{
  "num_hidden_layers": 12,
  "hidden_size": 96,
  "n_experts": 96,
  "experts_per_token": 2,
  "d_expert": 64,
  "d_shared_expert": 0,
  "hidden_act": "swiglu",
  "moe_layers": [1, 3, 5, 7, 9, 11],
  "n_empty_slots": 12,
  "router_score": "sigmoid",
  "normalize_top_k": true,
  "routed_scale": 1.0,
  "balance_loss": 0.00617,
  "balance_bias": false,
  "router_noise": 0.1,
  "init_std_router": 0.0224,
  "lr_router": 0.00108,
  "vocab_size": 8519,
  "norm": "rmsnorm",
  "norm_eps": 1e-05,
  "tie_word_embeddings": true,
  "optimizer": "muon_variant",
  "learning_rate": 0.00478,
  "beta1": 0.9,
  "max_grad_norm": 1.0,
  "batch_tokens": [65536, 131072, 196608],
  "max_seq_len": 768,
  "train_tokens": 640200000,
  "max_steps": 5108,
  "dataset": "wikipedia_en"
}
Below are experts of layer 7 (counted from 0) of a mixture-of-experts language model. Rows are named router (the router's row for the expert), gate (a neuron's input weights, with its number), up (a neuron's input weights, with its number), down (a neuron's output weights, with its number) and show model dimensions 0-95. Each number is 128 + 24 x the weight over its row's rms, rounded and kept within 0 to 255. Numbers have three digits each.
After each expert's rows: a language model's description of what the expert responds to; "raises" lists some tokens whose logits its average output raises strongly, later layers aside. This comes from a sample of Wikipedia text that the model never trained on.

# expert 31
router:105104137150156138112177131141126169146170085136127109113094100146127108121111150129099152161077098139141127147095158132120133131206138086108138110117097113103115111129142158116158118132161100136121128181143163136106106122127105132106104166092142112142113149101161111107109119102157116137
gate1:146140098112109117148147151098117117127184114112115124154103115113120167108156123132116170120111146120103125117112113134146092090151118099076159154165138122094120153077134154165110131125096144123144132117144154119134105141081189115100149139154185099114125133113138121125124174083149123152
up1:100133153083095163134155124124116148154134116144178143095125146131116154133166100100156103088127150139181126155127150157115142102165172101094114091148106094118124110097095124149140089113114092118139135164144129117122141113120134119177101126146103119138131101156118109132154145106155086172
down1:107141114128092129149097101089124142107116134157129111150167076095103127132119135095124126139122170080093158151097120165145115125120159141136101147182140118162082157129085099111143160122099128119148116094155146126150127154122160157110126137162132123167158133112107154079103129094123138133
What it handles: Common nouns or word endings finishing a noun phrase before a comma or period, often roles and places: writer, player, mother, States, guitar(s), season.
raises: ", ", ". ", ".", "'", "; ", "\n"

# expert 30
router:106105131140115106173172073147116182152149128101153094169133109149100113094116110155135157126102083120147146102099147150144144113155164101105104113151098162105084118104128135149144105108144158155140120176151156110089139133153092133122134120104153117157132160131123135126115098126143119131
gate0:123118114138119117149102126123081163135127113099140133119130146133176100096115103131129164091097127116152101121112156147186105133101134107126133115116132176111161140129157140151147100144135141113150144130172138123106134137165112127078115108083127104211079126114160132108141120155106110160
up0:168112111135150124094102120121112115103123129094130107147105149176118130099146146094111141146072139137143151120139138129159116133149092124133131119145135088151126097146120120171156117111109112120139095106132158131163206149136131094074141125103083099096170123129104133157094124127165136157
down0:125108168144158154182101116145133094138129133142091175087139120159127177087132107125161127140143119102160103122085105162155091123132139133153123093182116134159090108172123112155153150134129148127140120172135135133098162097153156121108113132132131155144149137127131166127108102109149146111
What it handles: First pieces of common nouns and verbs after articles or prepositions, like sub, com, arch|ive, surv, publ, pri|est, pat|rol.
raises: "ic", "it", "ed", "es", "-", "ic "

# expert 19
router:105089123151133113094166131176138131147143135113099103154115117145137088126096128141087172103102111144132094089124168128137122161140155116126106099126108147082085106107127136129096096130126097118113121125134132105124108122109053131106098125113150173096117131118178111086136106101122111119
gate5:139127131127124123079118142187146096169149099128135110108142132090179107124122148172113144083124161148119133138149172073114146136142140119138124155109098116114111137147140125132105138150123088145083100090124139163111070136154110118106143101106125133113122159123172155109162098105107137120
up5:157135142163125069118110144136107130119140125184103153161125108170097129157136145163104122084135105147105111134163147121139147137137114129121127146103179144110122138132150120107106110130157144082148081103150141162129117147075113112088165095137149167105102119125098113114123135094093110110
down5:180136118107123120123139155153156116107141132091137108156110141124086124127155111180147130106133163133155099198113109126133183087135162115106115144155112122136158135127127118145130129142086115096111127128147113116113123134149139139143103154122149125098116107185114169122143150170068151164
What it handles: Middle or opening pieces of longer proper names and words, often German- or Arabic-related: Sch, ste(am), Camp, Democr(at), Card(inals), Deut-sch-e.
raises: "en", "am", "el", "e "

# expert 4
router:097159120158118094142136068144148140170162094106151118150092155193119125163112118141083125113093100111111107117145136136134152116170144104113141111121119144110137124161128124124131106154133125152152083131117120120126088140137089161072105125101133159159115111132144099090145087130115117112
gate0:128153102159126098119164131108125120157165147129152134113114148135115116141132119136109082073146130091095144117120135127132127107089119116192148129119102163133148133094148149106151114176114117148163093105130118129125134112089089122160106101147184105149173119145109128072160119138164133132
up0:142133147131116130116104141134140160100150133116127097150087189129060127084109144144120134165132195120109087147160147169118130122147110130102146123118138160100142128143126123147124108134099174119110130127192167133129134101109157104133115084115085137147154124141096141131151119152154128111
down0:167146134087133143136127115114130085157148172122151135149087166132099135112133170110121108152143092158122145138130172137137095136153091151123133062162152106174137135123167122125101140138142167090148166147144149133120140127162085151077128121128160166098132124108119115120107145130131120122
What it handles: Word-opening pieces like dep, des, res, pur (departments, deposited, deputy), plus final digits of years in date ranges (201-4, 1868–188-2).
raises: "art", "res", "artment", "ended ", "o", "end"

# expert 21
router:069141098179110089114113094169134153151084125136125100157112138146098101103119135179127157129113074148135105122084114168128107122157148130126124109152098104107119100064128129129169128134121125141138114111143117108131068150118100122101116105113131169135132140129131105120110120146119111097
gate5:126117147102176095127127089166158144181134125139108161133184144132149108170185105128123133132126121143097120107146178112163165128126156114087126134141135117131101101104115123159134148123145123146132127105132149091129134101118127111106130107183103133117112147183172111116090137101153140139
up5:102131143129114125135171127138094171149115120133146103113139134097119101141113122134109144077149125110150123100109130128169138145154141152111107144124161195137147063117142138124160176131119138133095159143103133117097136079106143128119143139129124155141187128116116116194116098082147112141
down5:159166145168129098145131145112205162146117155128120081131161138064130165138134129142155121119131162153144163155139153093111166101141145121170155131120100136100119140133136124102123131128147116120112086159100118126140134103107096118088109111122153133150150094151142103104154161099147131129
What it handles: Word-initial or inner pieces such as am, ell, pl, sp, comm, cont starting longer words like decont-am-inated, cereb-ell-um, pl-astic.
raises: "end", "id", "od", "ung"

# expert 13
router:120109129138153125125160121154141140160123099148099099140110128181101103150109139138101144140078091145124100149064142166142165168154118109105113108108082156062078092121129155136143108133143120143148116143138123129097133131152123125131130134102140141129109118140134103114159093127140073156
gate1:113131134089143083106121129120090157110131133108147103151120162129147149126151174130126121112113129117092140154089127139143200134148102107132125134103102121124133115141109157146120066103148158127088154154143132100072089135204099145108138128126103122117109120154141107113167149127137140131
up1:129192138115145105090170099099176182106131133113105131143108113124139120111096117145087135106107141115101162149118138154133121113133148139135166150117156146176157085123133129115136146114134117139140155125137148108147142082115142149151147171078073150147129133145145145155096102118159114102
down1:121128111168136125149122117146162133134202138115186128109137150097148114121161157154155101122139165126119100104134132080133137096109087093101084137139207124157130118106096131111165144150162123123139121126130128157138105130118094109103126123155137128152139106132116155108120142132094166113
What it handles: Common English noun or verb roots, often the first half of a compound or name: back(room), head, play, down, water(way), All(Music), Open(Critic).
raises: ", ", "port", "ing"